Weights of a small mixture-of-experts language model, trained from scratch on English Wikipedia.
Size: 11 layers, width 320, vocabulary 32000, 64.6M parameters.
Experts: 32 experts in each of 6 layers, 288 squared ReLU neurons an expert, 2 picks a token, a softmax router.
Training: a variant of Muon for the experts, 565M tokens.
Below are experts of layer 4 (counted from 0) of a mixture-of-experts language model. Rows are named router (the router's row for the expert), up (a neuron's input weights, with its number) and show model dimensions 64-127. Each number is 500 + 50 x the weight over its row's rms, rounded and kept within 0 to 999. Numbers have three digits each.
After each expert's rows: "comes after" lists some tokens at least twice as common just before its tokens as in all text. This comes from a sample of Wikipedia text that the model never trained on. Tokens count by the router's weight.

# expert 22
router:501560507462469413462531539421474581448518549483639537597613559443435492543556534506451541464444493494412527536484508554479492474492516575440503480488481546525612499584444487468510470532521543
up0:497452474495512595424521492545475408613535522431480474522501529519427491492489493486555545476454430465448590422464502498520471438493521589495502341502541515520373479523475488482475529512467533
up1:530426557485463438549512459640503490626456501423508434470593531467497515548532555568470458459479519410445696456463503452454460513418507505504511563536546494475425571544462501484474517543537468
up2:521473418536490592514537496572440504542463499442383528447538462509536415455472473450403534519475529520514474495386458598502538480435530560411452496468462450521475486490461487442524555397475484
up3:561613527606474457632544588585502496516519563580478573532477465588554453510514419519488587559452448487528461445527537435512467389543403499448472512402544509499522532433448582464509466489471538
up4:524523466465538487519473462561386437552448544517544496527479536553487497428515420495521395570492521509478528446552470420528530502408509542450447432505456533463514471470468482521611557535473540
up5:536437499536447452493529567553485474429492475526499504561510528446538448559488504510587417573460451480423446499444525415481407461588572532581468497534448532565527525518577503497502584487474477
up6:425537422487499563405493466461518559503528513471527502503558548503544567529483538474500556472460397481550679490429424483488510483524501511483529551510543614591490515589475432514442487554531534
up7:477480521498469411592468487474505579492536485432632400574520518445499447422412562495547484539474472557499473432433477503487545523609506510464613494578526487457496595496477504562471546484558541
up8:503485479504482521440435498520435492456481484466454489497471489571505502454571470476544481519609526513528466526496460459540458486557505499579567479592479623574579468499526474432526544517462535
up9:515515497487480499453455577455462511486422507521461592494448458475468569420513529470506519506445475557513469548470521486460470418562467501451452536445511475432561554453499562412494451521495543
up10:429530439440502602645588472482473424486490581515578518435507520576467511488459418423429475488535498593509492601427495522388418522497527430410477561513505521495503556482485470430500516513482446
up11:604550464480470477566520509422480508494497515495540511474445540572512501541579583390551475446511600477500595429467498559518445550576518573501488387536518569468463524477533468565531454542485497
up12:486521540609525428386480581529473457403507414549567517523497418538393502460452508511445569439516504484456573441614508492540429526493484526380407509549487489527457494441376559500487521461477482
up13:556535566448493478529492582406443588483437497431473430448529486592593514486501475463436423606587512585551527478521491521584543475594479525486378516483509449451533521442467549532477415545472503
up14:472528489524535498496496506515527488479437579419523567494509536596613489409511450442409467502598503482539521515594367464556532512379436442445547569485490429503581465517505485491464516551410514
comes after: " of", " in", "'", " the", " to", " for"

# expert 10
router:487527471427490460491478607519513435435474553496466477457522482607529420555452413489493507502398560574522509475517490562436459444549423546477492544484455439546378411467488509548492488511493510
up0:555460402418529491479557570483546523445480556484462550534486366452482462390464429626440440475526573557522558420526582524629524453496464533432432470519543502527550479507565528502516413483526534
up1:541526458513593522505521497504451471510480536507467559538514520504507520544509463480553450543495566467522544515496396568539523589457550397471553558583541473421415506601507423477489534463421442
up2:492588540519501541576506459458482526537579472363557497433535456495424494466429441667490614511568548462506573496402513442448467452443478434455513476498491420454528533416570475441475493515478474
up3:553475492558470533533421518532503508430404537484546562579479520458517521494430513528488508492620416470530470501561540460441545512391546482493502446479494401440478483477459583487435546414440511
up4:486536336565516552582531426491619522595431451475518552581489529484445443471426404563478544496529502542627566521534473401483465503612456503526543458491443483531470602547572517473474566534482542
up5:586415456519510509485483471551508523546473506415531439426546597522471475442412486454460488447456549586521483491558560537497539497486448382475510516657489521484504536470512587457456360503498543
up6:476526496497489462452539508464549474487525446604547473454520553483510435430502559471482482514415432511469494473519579542441443402571473450552491460496416486549469518590524560512584554475503537
up7:471543531521533516501443531433527470548476438456552569455528531495459494474483599482604519510496419445572584521487453454460525527391516548517561406466530450471478511459456497454456445549532479
up8:480494470484513509523653513539434486459507516492477436477609500537530496395510397488457511461623486558494494427484527480481449445477501390503455482547538466458392502497460563508596466591541516
up9:503503419468498418428487543452468531504499480558515461508572572519535493456485554507510551521433533493474493483553514545555423481456602579484572527504476539503399558469551546434502501477393400
up10:576558517481485517507469489530453556470605493614530553397414523477482526483473450503437477585469533492535414478438639429459499446541474410546502473529473465430465483485526549513531516538446467
up11:532454491488602556504576533459508423555504518514492549552550604452427480428481546480465522490489534469413632528504496497552490504540583400621508542517464562497506504495471464431608570489392490
up12:453439568381545456464467506613530392535457483450433516612535532554562499506525445414522565484539558507527506511482520532470526431488445505546502586352505603530470488546513437538526466554437491
up13:509453465456446541489552539445506461571460547463478449481502562498546451431509497497441590471538489525479473407534481486455508445458443488526459494445436464477525454489425464580450513504496514
up14:525552519524574480496438558523522464581516487435435464410487482533462506455459524581509586608455500529520471466601444449512501506519449528597484487566593505391518569588547506445509473496485481
comes after: " was", " is", " were", " are", " be", " it"

# expert 24
router:451517591541511490397498517564539616511455468495530514531530564533509556544472443526480506573455417454537497509428463551472617531534623458501474477511481566444509479488471518477523460486488504
up0:506450410513479519531486464454497502487523447519483515477536555589561568478412543523498497446415549548498489567646474603468518424508387486463546555511602518446578584530452457476510508515524410
up1:422486467510485549380508500527511543564525543595511542600505492518513546493487460503568577429509455530529392528514623448488472416478484472565484493488461534447419494587533504522466494561443438
up2:476467478561461489406470428499492539470538592584572434498478567538444486576592467589520549564540460542480517509542469545456487528454516509490562570535377554536489524516421454479495511541587515
up3:492509452459449409469410468564485483560445482517457478494401525506477479482423456535514472515517536452454490496538498517489514511520420518470525471482467464554479524567455565536503489532497617
up4:495433555477528473439526552566511577505473512472534463488523580565494537474542499536455483494474512451502567464474421619518542529519525536482479472457407536488566559487503639466427380519415523
up5:473431528505497483492521497559492495528553528507502470461463542480533491507510444425581494531532413457502449476502491502559512426491461378542526459577497512502565555515537510615453523395402475
up6:511506475475548519443575453566513486558459426581522475474596516520535532414519517434545438504463403449518569553503560558543575498566562535551571517497514457518473454516524525479427525402410572
up7:563447434490500497484484409530543497539553510457515539468513609429593481492529569551467464548505486544623534471500510479505454463527515574452438502480483535449452499347458521505465508532495505
up8:436520488598502459487505384495472554448563480444469436446571585558594456457482538498480523497481514462437459497427469507509456571566451508546472531465489466572561523451537453425525555561493519
up9:566501606551506545494492489529415540520530492468469483564515548489549558399525553538488453491464457498506477509456514401612577588556537557524478467461514534527477508497473484502462603513462431
up10:423539453489484455425544567481456489509577548512482548603394516388455520428513450637553512480578511557535527550477497488507533476552554505504493520547564417436444464505435658536374542553516480
up11:460493467461457517430495479501533436528565557422522465406469551564495446413571443526457525493499454427435551417571497487481457477478385504522519477487448532509481489468540519367451446520565501
up12:450456553474515473393554432438580537426584525469547532378545531481475464488467468418453482384402451507459476445516549613483500594488455442574545508409483576485508509488511452392531467428518539
up13:462543459491498529513400449588497463464530525592531600514434501501503435455469426561505437444531504472513519504484528470366489525581458451486481445488572472445497531465494556482502438481484548
up14:474464561535535526435520511484558522533448563553576486439590569392518500474497368530451510527479532459518522452537526462543563538504491507580472548461463547526448401432507559496476498556412473
comes after: " |", "|", ";", " 1", " No", " 4"

# expert 11
router:430398435537440533545444563533503474560513468498519556448523484506484405517530519440487514549512403435508520503550519526503443484449481448520547494489497556542476469439582453482465511473558430
up0:423524526483548487389464532442431512450541451524620561505422503481553546593476557553491506476551447523507573513532437614561414466463510456570460532439503587434447507467492459562516555519464492
up1:522404417524531492476499538497422442468530523480584468572418527524558535453631503489494518484518604537582506469451544492497579401552474497500504521513553486405509446509528532526513533514555486
up2:472489533503391537472425562526591487526418534512527510518530504476503571483515456457508473518532487465481476425500584600446505621533489531549546614475485490444497477547536527407566555506505523
up3:449572514569463564506366466449545422511543573535474570492449534455614465559497434514551488455537479469481518565447587526550467483479519492526448527505492494641543528527418424504545474424554494
up4:531438418593497455539506455510515433470571456491532578507498545459429418531573522535572579452450504502536476495529527581613497495524471460465447487506515456551492472412469499495494448417542555
up5:459598514573502430486472478455568442494504507320404498494462481496545524462467554566497499468514434574441573480363496454454507398375505495509454469509505478421497541551463513497523561462439501
up6:445493468488465490461492510613518546530526556521484549502453522552533569462561565467424515533537530549476515439374485521472538498449425567567520546489495529558476416487533537437560441443532474
up7:422489459440542475581486537462469563487526572462468482520521526429484576451547481621478493502511503583538529499539512533494589461533481404486534542493583476472492529390486534498505465456468468
up8:499508499393594559433455556510454491430486487458514577536535429468531537453506415521464476511466446584466465519469434482533460479369523535484495561534542495408437493565475629549499538499482530
up9:538506496532563506505427516501485470543509506591477574438501591567511404482518482505513462531475441523522477554537545445528558497545528572424575526481445444510476462518499542448502528552550503
up10:496570478465480491525448455514556477560463530478430594535509606523438495523482532540477526529548479545575475450413525565554482502448397496353411490395479453567515588541484532464446497544515478
up11:541383547520531584541535544475496511542536411517544451413554538482577447521470447533469562451444601487412513534496507509576513458481521477478370569548578551502550541547542493476502379474537566
up12:517491463495551504507574445537544491462483540514530434525490424531493608563474462525542493465563479554501395456515474539516610541504438512548458527473550501532459419436468562522482519472584513
up13:459440480459520469459533555470493485499471486457529570532517469482506545548539472553490565541465487438490459489534502521492460547503547480483512530445437467469435450548464468413466452482523372
up14:518497496498527504480543545479490510479474468491484474534547474481417476513428464506476599451459460523569515500538428552476420419590503569548533533494512489515465569491456467654574437510533550
comes after: "-", ".", "\n", "==", ")", " =="

# expert 9
router:455466455542444535455489554497467520535494476547553470528596544455491615505506483470556609521556550454671543553487389589422499435524543516542498532524499505460497473510445479403490549402479515
up0:613576478442450499466542495465494429396504504519382471450418567483470591516426546524423596482559404473612539501446510477558493418478508467622482507445546477528483570538529554574541513476474454
up1:475475448519591510460567476487501485536478474486535460526575505461517457574576450474527515470436519541598437469458435530498523543565440501403549564424529456540570557468424425619531496526579593
up2:487533510436468465571498453402563520611540572457456473409486513476481473524455454496531536564438432441480506516446515535526453507488596493427484507468537525522508520614532549486466469472513489
up3:605507540570498514567482509502464449619495551575509550577450474445578468585426529569637445556559574498523496441565382501462573417493526492386443503526468573512461546473508513484359503597416555
up4:474512506480532536462446440561581465501491475489508586417546456491444539461550449461415490481474508427527543445503546351542429505447549508541524500416479521398524568488575474429503536542469516
up5:608539536535524566468501467417526439490452561506543541460456538455493560477493452544515541522595570623414530521571420488560445500520552494458476555410538484513449559518483532553446447481526555
up6:433618491532509444488449490546491560408548446491508535391527572490483616560558533497477653380447491481517516507499387513505528512443515502490515487520461468470432572462486483383492544482518481
up7:518455494575589528454521535491469498517450516430476472508415610524459521505496449519536505521619419509491494555455502592437522484490476578500500471479494490510546457469448551421503556519479544
up8:446556558478372583446500435507468525512589547567451503448496563462498490572544559484477458479479407447548552616567487526554491480471561494486446512517557446589498507441493445495546494498519478
up9:567528472528570536413515515563536437500449466512578521522485522481548424520493551431580476437546481492481478504518479575498476545529605510563475533505564616512470508631452422434522494518492482
up10:487419470481502464378548607523542621452531557413559495498495534491481532571548425504533508478602485576478520466481513591508489533498531552482492533539514513486471479502480484496475494540480456
up11:470522568547381442499493543459460474498508508483518473506432523437526474448487528423476509549526494489549489468511605459446467445503500472529562479453546468477545492570525522547557474481517457
up12:471552522457528592513480523527462561515461523475528418525511518496457490482504546436505465607501527421462487450508427465553463519494412562577493533580449531457466511470396505560467402495603542
up13:481470501444491514553495419524462537489509446500405388427451490407492563471401442482490500463497568558515514468534404518407506418505483480513480462484571485417494486504512477375617452544599483
up14:530452470470571577522459498562497490512422534529524598482598434561520484498457494578517461538432484526561451505403465489464493539496448414421537494556567569467436587509541531514439491482455493
comes after: " |", "---|---|---|---|", "|---|---|", "|---|---|---|", "|---|", " mi"

# expert 23
router:506546447442493491510387500391602617561507523519593458393473485510533514490432398450490585434566564451508582535545477459500460470508536431455493529485494567481463478482525490393531463484496451
up0:461442523561509556446453583422548590428492464519438440446451563382557507495610477470487541555493502570611505525458473493582535452374531505499455482531521485486540451496580500517580540491411481
up1:487555487576486617487449543476462507580492447497418486541511417464516559454562510456483485572502351546531499645428560476521471540434454606407580483497518440569500525473521544462527541490493494
up2:577519556501497491503573475463532422437508460532482403568448498542465477454540496451517465437406587530484468413503482438538606518470527525510532557541546472572532572531546466430438498524411493
up3:500555494515436534464344576482482571456538546453461520494465504490407450490522465546524580464564513428588547560527449531470562536502512543500542488512477493522436502486558399428542549510508570
up4:497558603545430502505519422557608526505506475500560483485489450438496497552538568516444523494559527445559545473549500489452497397521461496546601505500507497482429415461556451541474541536540475
up5:406485501565479445503415495489430530550535529489498507549476449438473520576586553489438532524454553526470561488487486480475531508516498525642575547542487522459545508512644447536522491450438456
up6:460455516566476449503608400551507568555456468543554489472528490451575541555414391507505535404526545587480487498559486518499516517512530494517452501546470439488408558514603522499454434494589486
up7:508537488449526533533479457553450470600515427502550499485486554431538489506461548550570568525491512428491532519476556486497462525453431487550463496527513482498459562365527526411567538505540462
up8:433523403570501536518490513496492461560508405483404489445499512556460492542513507553526541468494520405430589562488534482490549469491486426484426557523467460505539443449520536578628459463514490
up9:499487516477545457513515525475542480490426519463525524510517536473513559497492433510521540465426509507463562531463614433559548529476472567436510429480525433430481529418500616468503525466524422
up10:520513381647513556615464596486516457532480589430466562464465520478431468500512515581502421386440477404460506518438547562497452510545561417552520509553574409508531477482497568480462477503626548
up11:490504531527494536459415451497504513497559444613472478525522449462487525476564450617491483520489487431518485514487504485481437491511525452519510507565449501537521347466589455437488463449457538
up12:459405501545519464427606587526568532546488543480462432503477522450648491519429455473418447515566502522405495516554466482636456554543485586575524465515499385500436515493502472539395565516398578
up13:490607468465486521519602537504359478513474539501392560461563545422424540454434564517498578396505605496439497462538530488480481470478569607535556501408501516515478513424552450512532441501519536
up14:582539471463331565463513548449457481441408422491512612473510502430494591468621579541471473435522582664584488538383425516533658486536521539518528522503550563476511492475454560561544481487495452
comes after: "\n", ":", " (", " –", " +", "/"

# expert 18
router:554503477478572564490540548500529527466502518493442517391467596580439491488448509465456517586512534406473464454504450477509452497570393508450537513466470516446410478519584433512431534554410503
up0:550423528492461423538476445405462488480572512567505515471543494493492528463459477482434530516550533455530440522512514421478510488502542552464458544547529483524487494469562455556617488486534449
up1:478404539482456450557553550472527554460423469503359450525518474504569559467527522545474447600538606479483511398521524487570414423498464510535536527539500564552540472525442490578446485597560559
up2:546549587507563460528576498418471497541437466517592487489497546474516370556555465554456516517468502529459552468518469538559523563598501445504493498468511535410506393430558543459472558475514511
up3:513483465571514431508454412468455429503455528473444548521441472419510482494514528425517474545466554548413551464420606485537445457517506548613516503522431488435481516492489482490438477521507501
up4:464591524433569450481517361530464521423461562445513580391496488531495502524558517475535388460527535432495542539491516489582557498542576458586532487510555582572533519473509463461500494516543459
up5:486486476428498577515524554512503555514542561504499512429545545475558558425533405458516474528487446511473391534504529505373501455419589496427524439504492468520579542583500463581482487523561494
up6:526601497410566579556585521614443487563520536578467450512497608532612535493511515448508511431595532579528508489510588464463564440519446521472510502541475427467491491453494513486472427387490544
up7:435505481555440486474540478582412560528522396430460518526343519415488489506601506498533550463456522516494451436489479453444510546470494500599524502488485504475579438561514446464469556500498437
up8:553480504505624460461557597538534456506468540504491555545571507408587453598611574434543464515540544587544466499443458438436549488495556458493582526505492498526529557513523494473426509518533532
up9:465427492497497352448462519496476486545477499463527477560506420427455447500412404485520478623446398526463502526541481480482536497553506434538490492544397528487519472511415397495480540497618482
up10:472537432552548558561458408487520429443514519571556530509508526473495501459522433461526609537533464539532568512453446434489474488502542535545531553527476430516436581529506526442411573522497541
up11:594525484429472530489397523489461420490492570507457477498440563502526394475529509475485444523567436460481467415598456481481430456384464467508467451500527536487586565467466515564520498506556584
up12:528552445546579478519514516517509495513463500425545535446470486450463520460400496530444461552486451447525514474504514473462506538538561522478468553433493459495480459570512429508465501528551572
up13:591368417515480490379474533434573529417489504507406468525507492537457538433534529479480510501458495501478507422504503578479455428451557539560446453502530502627449566480504516475550524478428536
up14:493540508447441509499566512526509551671516442606609553535498488514494437504483479583515559493478492579511530469550512524631625572498486514443477490469525509500473518479507431571418510456472484
comes after: " to", " and", " he", " who", " also", " had"

# expert 30
router:504511537493395510534491555471456556532505470473488507494441472437474495463469476484458535390563552471486451540495532502518560444506557506576446518425391522476507482532484479572430529581508549
up0:544494505516502527554346549564509557472517431464539407455474576574440560462548483459464474519471478503591512454425588549489445475567503611579554511583422464534425437533506566565417454575490472
up1:460525418546479510502489518580429479472522462488518520399487550459506487448544505463373496487599386462478436466478467448523499482538593566463479483510427452366501534509469571487378461553479558
up2:523535496475449445552478441457476600473535455445561539532404509527465497509437534501477519508519458449419516572538545607491472474518387439508463478431495555561483480601451495520601483528519523
up3:506451433427509484523499552522618557523537490477513510506471501474452485618479546504489444574541474495552609468569441478521512403466449531494515429386443494443528496453541505604461470467568604
up4:598618514602466497424628565499437512421482569576561531613523504472471517573567544515530466463523532548555542505518510493451484443465520558480480518461563509538491563538540446519466488516570483
up5:527554489498411413513497439445525534474495573551542487501510504381426457515521530457430528512507429562526484560479584568451516513391532518492481543421385500486492518562528475569505506511532546
up6:553426517488448498500480498513503508551508400525509436521539455544516500496520499466582434478436553514572466499535561515497528556491494519469590516516460570523514488477466534488488478541568386
up7:485533500547487539464513562556508514550476482528400536532468623541466509542496466429429503502431553590427477514421540504623379525430484566475536516520507480542450470488486482476468496511437517
up8:519528463499551483563419489402443511511650485476479471538529553482501573492480504451469566494497447493535494510589539533551518473455479525493550585529463518484486544437508488512577507513576526
up9:490567528509489508478488517547478395566609454498433470454454482472535524495498552457557467437431487509550480510546488483501456493510518613534539485506602443535433455493456478412464557557488389
up10:519492587625534544421568550538473485497600444528449533491547465485474509512458542510465571598505477435468448550483494400461508465418445498422452457514527483429551405446571441587480587419515457
up11:531478474576545487434532475499589481585588473514550410436498416514421505479506491544555570471508537520584512499554557452483477537485416399570554535470572526528508631604479431557497492455477457
up12:497461639531484467452486573431451580512436475442507526494498515625538478511457465523530465475500506594521425404462494526526434536512523522508509500525478408557501547496416462529495496505512501
up13:497527504484512492480540509578476427533552495580578458524493534416504528524570536546465496491419472454567514546500557486466564489463519480436463508449494459490493598485538555474522424510463444
up14:549507510530495584499488519434549509425579500505524587485576541528462474579512413507517476460509547479519507477426505530500463528495538537455487621510560482450516504494518535559487477524460432
comes after: "\n", " ", " -", " \"", " Genre", " Type"

# expert 4
router:502417589488465474502558451424568400555460479514515449491459551613474481614408490446586532488387449547521444499461527496522436418438522420483508461582571504472554388513482534401495477499571404
up0:452478549462490476672508500412346491516555539474469539538444534508556531529547535480555518487500500465578528523446527502568509446561493510510586497519526545550589495472499338514594524508527443
up1:484556528533542487531471480483429466420487485585518534455584463487490455396600623547406571545541508503601449459452548546461442508590536449453461568465543544487543464514561464540549575543561629
up2:529492484411448484529521492483461475565574455485485488512492568469498482517497479592474555492563515479587529514551522590627511392497452507525580602431511441473460465452512482472463533400549400
up3:464527464500446469535525487606532541557573410471467462459549535554557421488525566498512471524487498521457498483503501535424480508533603544449406390530528583568525442548482481478483490486508505
up4:528444413507510532541516486577464579549446407479416538562494530454441512567542443445469442569535441562415453486515571548454477548527443502454502540477500478466502495509441559606570528542484501
up5:414528501515552527429528506431468456455553548652442532486510472565491545491442465499499455400401464533587402542529534449520551485534424437518483540517518382387408486585461538551454511406447541
up6:508454529463414549505457470416456481520518443471561467528544509469485487540470437526503525436585443473518472550517407502505436453475523561379498506530370468477507582449596527420568531465515512
up7:445542533441452516437550460426487558481512484558536544487557492436423428473472497474560479562561484490514473644480472525481523454549577438468500535506518478452564463507530570533540468513439492
up8:556461426483537525501421556445476458511546508414445548451498558503504523407477490598471504453475440531443458456488592555515537536457388487457474542615477442525440568511424430491522588502535507
up9:510499577563512535492579419485476517503427467484480490445523440453471439450479464546464554396489485531507456490459485490496452563661571518563490533532505524490560477451603614559495504542537495
up10:488462467490459574660463500407520472489531542520522507460370438434461338444559482575506510483496444457561442497510469474448548452499501434533509466488437534505532558569559557514510489488401471
up11:579466660517516489455447524450565476529526538500472515547606585410440579477482603512454488504564520513534506634413447505538545576492458532493572477521577457531519506627498457546586542465514519
up12:519490455543478472444513616473492490516423573496503483425441543509595481509537506507487437452486447502534557568442520520605560470436478535519461555446429547468484446521551501473462469379470492
up13:450543435466516550407510524476561493554459514547442475563555598511596514476458464497423497565519480554580499511504552523481400498544437557399483567541510508503598496460533549514513537492470504
up14:458576464525512528548539470522480456508472593488419522471511457530522532590531608459463412487456460525514519466467517470507495527407424453468624556481438485555463524533474444445561503474440494
comes after: " (", ":", " U", "\"", " A", " S"

# expert 3
router:536520559530499471426517549475350461486487456501585571595542458528501469477652526601443523516475576447529580536536508432458510486437479474408444444455516510511527518477398498536488567535556541
up0:532512524508530501543531595437493509585500521431392471481432511428509551570514418474535465530415472507454452403555550457477492459527488480528515499476534474541580502543437478567510450604522463
up1:486525556464510550434567472516483486405459537463542538612523586523460469506541446567513539423553426513429402502537551454595610452323549490555513462548438557545474483510526509558483485465403397
up2:428618533552499404479521451496465522432470504460472551609396562551575525498492505436611507533468539538597440475552540498478598553594457505489522546501468477533425505553430493543499528482494445
up3:601504543620449525407584563549564427479593610448526503533497678532450466496594499486467524545537521465571548471528476440483516567496470434465480488531512533423531430457537458538428560551525469
up4:499540437430543523478526490513533507451504477474529449472528498430522437505604439454446487462462500454490479491627466495464495572472458538508445570526415513521429577459447440472498557498541620
up5:533499514532425539483546359582481526512502513475512483500439492532551461438552516564585560495439538445497449526427546470561534441564515453531439469448514561505452555518534490445510528533441399
up6:558568450549532437524524469477542484451455539532550547474583507539543526426445520515525448543556560452488457530514582494478623472520540470495509498574531520543459503518507479514422427540594530
up7:405479466526576511415440473475525599466623393532457527591510609643511445472534481549485449459485491604533554493400438519576572486543538489581481560459494561459515459498526441542561518462488523
up8:433437531524527469444535364314536458360465506334542463467472507445519547519512449584507482413521477525518470552487426574548473548574499558419462482494534493430446476527527395550577487489461527
up9:472585434527515562482474462505495458498453522489544501307495579509493507508545408465355526550523445470600479554492572502464531504536548469518489521589477447449514508434511493407532531437490494
up10:449524486466571554447543549525454469424554569540486541520420517524500505461559427387440544482555533427458552432478450546534509509477606489523545547503519546455520504532477575436426491469538570
up11:349544460490493634558523521503602529468522458587574482484455505591498598455599550423543596426478513517483467542535554475537421550568475447507423513503466468393524477504431541504532506435531501
up12:524545566574498460442486454498510575479505498509482425575468435536498626480564502501497573468522494486448515482573440541506460415444614491526515469471471486493553533521547548454511505469506472
up13:406506399489596512490510456435439515545376548440427489470559530451471587523498562405545507552427480450451579485487512460467482372576530466509502407435555525440636496504525501450447425538504437
up14:510487435511503597406385571573477454472478516568489520423454499527519473484396514460562548463492497528400486547440539535443512508509437546310495529471470539518482484474507567439575481447437472
comes after: " a", " as", " an", " is", " with", " was"

# expert 27
router:417481494585458450493585456565457487423470460548459516509434502515496505469461497546570423471484525460528422484474627484523578573453494496506434500498440541444517569452608532455591433584454449
up0:537514436473561515534354463448490501563571452456470481476522530490495531492456498485535483481455491467458514498411502549407473554466440459505490460609515563495410495496479500486557553568628527
up1:446512459476481441434520562523535505485469460431444484527560491459470533470435476551491555531440472533507518398489495593520505497514482468484474555442504518491533489430536511504433500526476611
up2:495544532530447483471572508481478475554452514485510472510541526541600485441534383502524538514509468544481480606543459376498506530399412602455477540440486445428333549526512484470602443419533550
up3:511492554473496443521429515493591454600442572533492531406461480576506485539610367564472517547440546473559554527488515537572501533610451461481495509579539583612582607501521488467497544507450477
up4:474558596470541393615528531506461541407541502500444436456495458475541549536498559526486534591506493504464544483474626529586475519432484515520442545485470461442577530506539556489456479486533489
up5:482553471425441540419471515492536523458482462529556492507418540487499466501503566538499462478445551407500573584456548474511565514548402486450450529573488410535574493542490485472475483505604449
up6:399556472491452415549524508575533519570442473525521522392416429470478431437549558496516515475489443399463447490460493459492455455433504514465406559488520462468536575454454461515509406543420487
up7:453582491466433450475501493515548396498447521500514522386535478500473605394464502541489496458474489579474465513527511487466511486482494532491491507472455488539468393496592408519555536439446410
up8:494549462520490408432503457558518478539480544540411459561426426477489510548456486485424542643535449498413440487493502509507490399494531512538537537533543476521563468470452477536536580446496557
up9:424501473487582574591534456497479462363422540529511427605526392430502607546519419553536466543497545518541539472450586563533517550474546457527490532487461456542447481477451450512537515467563536
up10:483461461474464508574471401441521514497489478470409463468442469484497524468519531530446516515469537534469475531462510506518543539549481455543492430476350495415472593412565581535550513524519538
up11:477539508480532566396444467511441501441490533491450478481479450415491573613514410680604449494434495507493431512580484475596565488509489480538479451488489513448570529574502471457536496469435452
up12:477594546489445447466446530563505525453429524504453540494481489478481556386487512485483411469570597468604564445516517584482464421418513523586568501485489393485555575532489489487462461487481454
up13:480540436458505515546555497556444578509493486590570508582482416564496505533504582467596416627478537499502513586522463525434451549589562509522502527485549526486417534507444425512524568508490473
up14:423495452519647527490426490554549368463539504517472461479560495489465540538502443475451568473503504480492490487503611408467571523523538424436539474477523628463462465556503519553464420467517476
comes after: ",", " \"", "-", ":", " of", "|"

# expert 14
router:471498368558551450596449496510523575483462525454498612528486439551431594523466490567496535486482472544437520536509381436494430490529523525431504519569511512510537482517420537472441487503519415
up0:480520574435570508450496485417536504469504457506585390449510556503536466450500573580570492488474518442543490561543549389519561640513477503499494489534469437446475573551458465530509489458496402
up1:532568510454537483448446453545548494551524517423520476558511549472454507569562568520448431499491449568444568470458460524514561500519477428504465471577495585517387519433504440486521511614552465
up2:499530491537525468535493564581402512450427483472580523510537427485510557516454426519475622489589387641433502433506544504488465456401446626517508519494483519440533459474434562431568476468499520
up3:475458559660566478484526566520607514504528461483421564593490561483510436495579476440473503515467491464546499546466512510503576398576489481516492487446496479529557505495503490694465482501610487
up4:540460542391502487545557461563559513425542441551522474576496434534449462540528485442486513457465533499555495560531598483499634472426461481387497485443527526483456608575496585451563523524573523
up5:569521483491482476415390450471511536548545530499522509451503434427453517572559545548523519565547565532474527593589491495518477497521507509459595490518422521486509544515437503534426552473464521
up6:422413480553517448509481475452467460473478476531617587507624554540499453393478502515535602507494563490561500492495494548466444467451518537482466469526547527410436381388433522458445533423599502
up7:580492561530543422513496572407515521447402530487420521423536487447550472431445503490463460547522503460497454460473551503532537502466496489478493505518421458470488502495438529437527509573572584
up8:520584456572480474392514566457515513447499467530468481457411445557567419377499568483409494481457450527476479531585515441484546596473438503585515491531360458534497504488585520453544469594578419
up9:522461485573611418510515465526441497476472572493469518497482518497410578556409500483492640494455454476588445636539553451592547545430518494531446556521505470376508434461508494457541577532430465
up10:510534420460531494541479455498492470482502456424578546481406456433558519467461609526418540445549490527606518423553543460542437501403457485570462579494554490467540544522488482518546532543475544
up11:527485485509424463482540492463483532511471446488568498529510514573531492604441483407575590529470496476522446563545536595589590532366475420474571530519470557511604452487521528545479520533454498
up12:451484545553484501508553462466441474533534509520528549436464442557547431431461489510486585430480427514465527412383535582476553486432510487487469547508474564560519511466580590516492558608518527
up13:479570468442562465546591448597508511596401483534465547507471466494479596482475525583448511540577599525508397554467473520506564461542477482476563515524490518491554565470530543559497479399445484
up14:480440494465487572449499483607491515468517528532485490497534481479469565541481485617529493374407456570594550518516383576536452550495486516473453425531560543600539466480376487486502468480514513
comes after: " |", "==", ":", "===", " of", " on"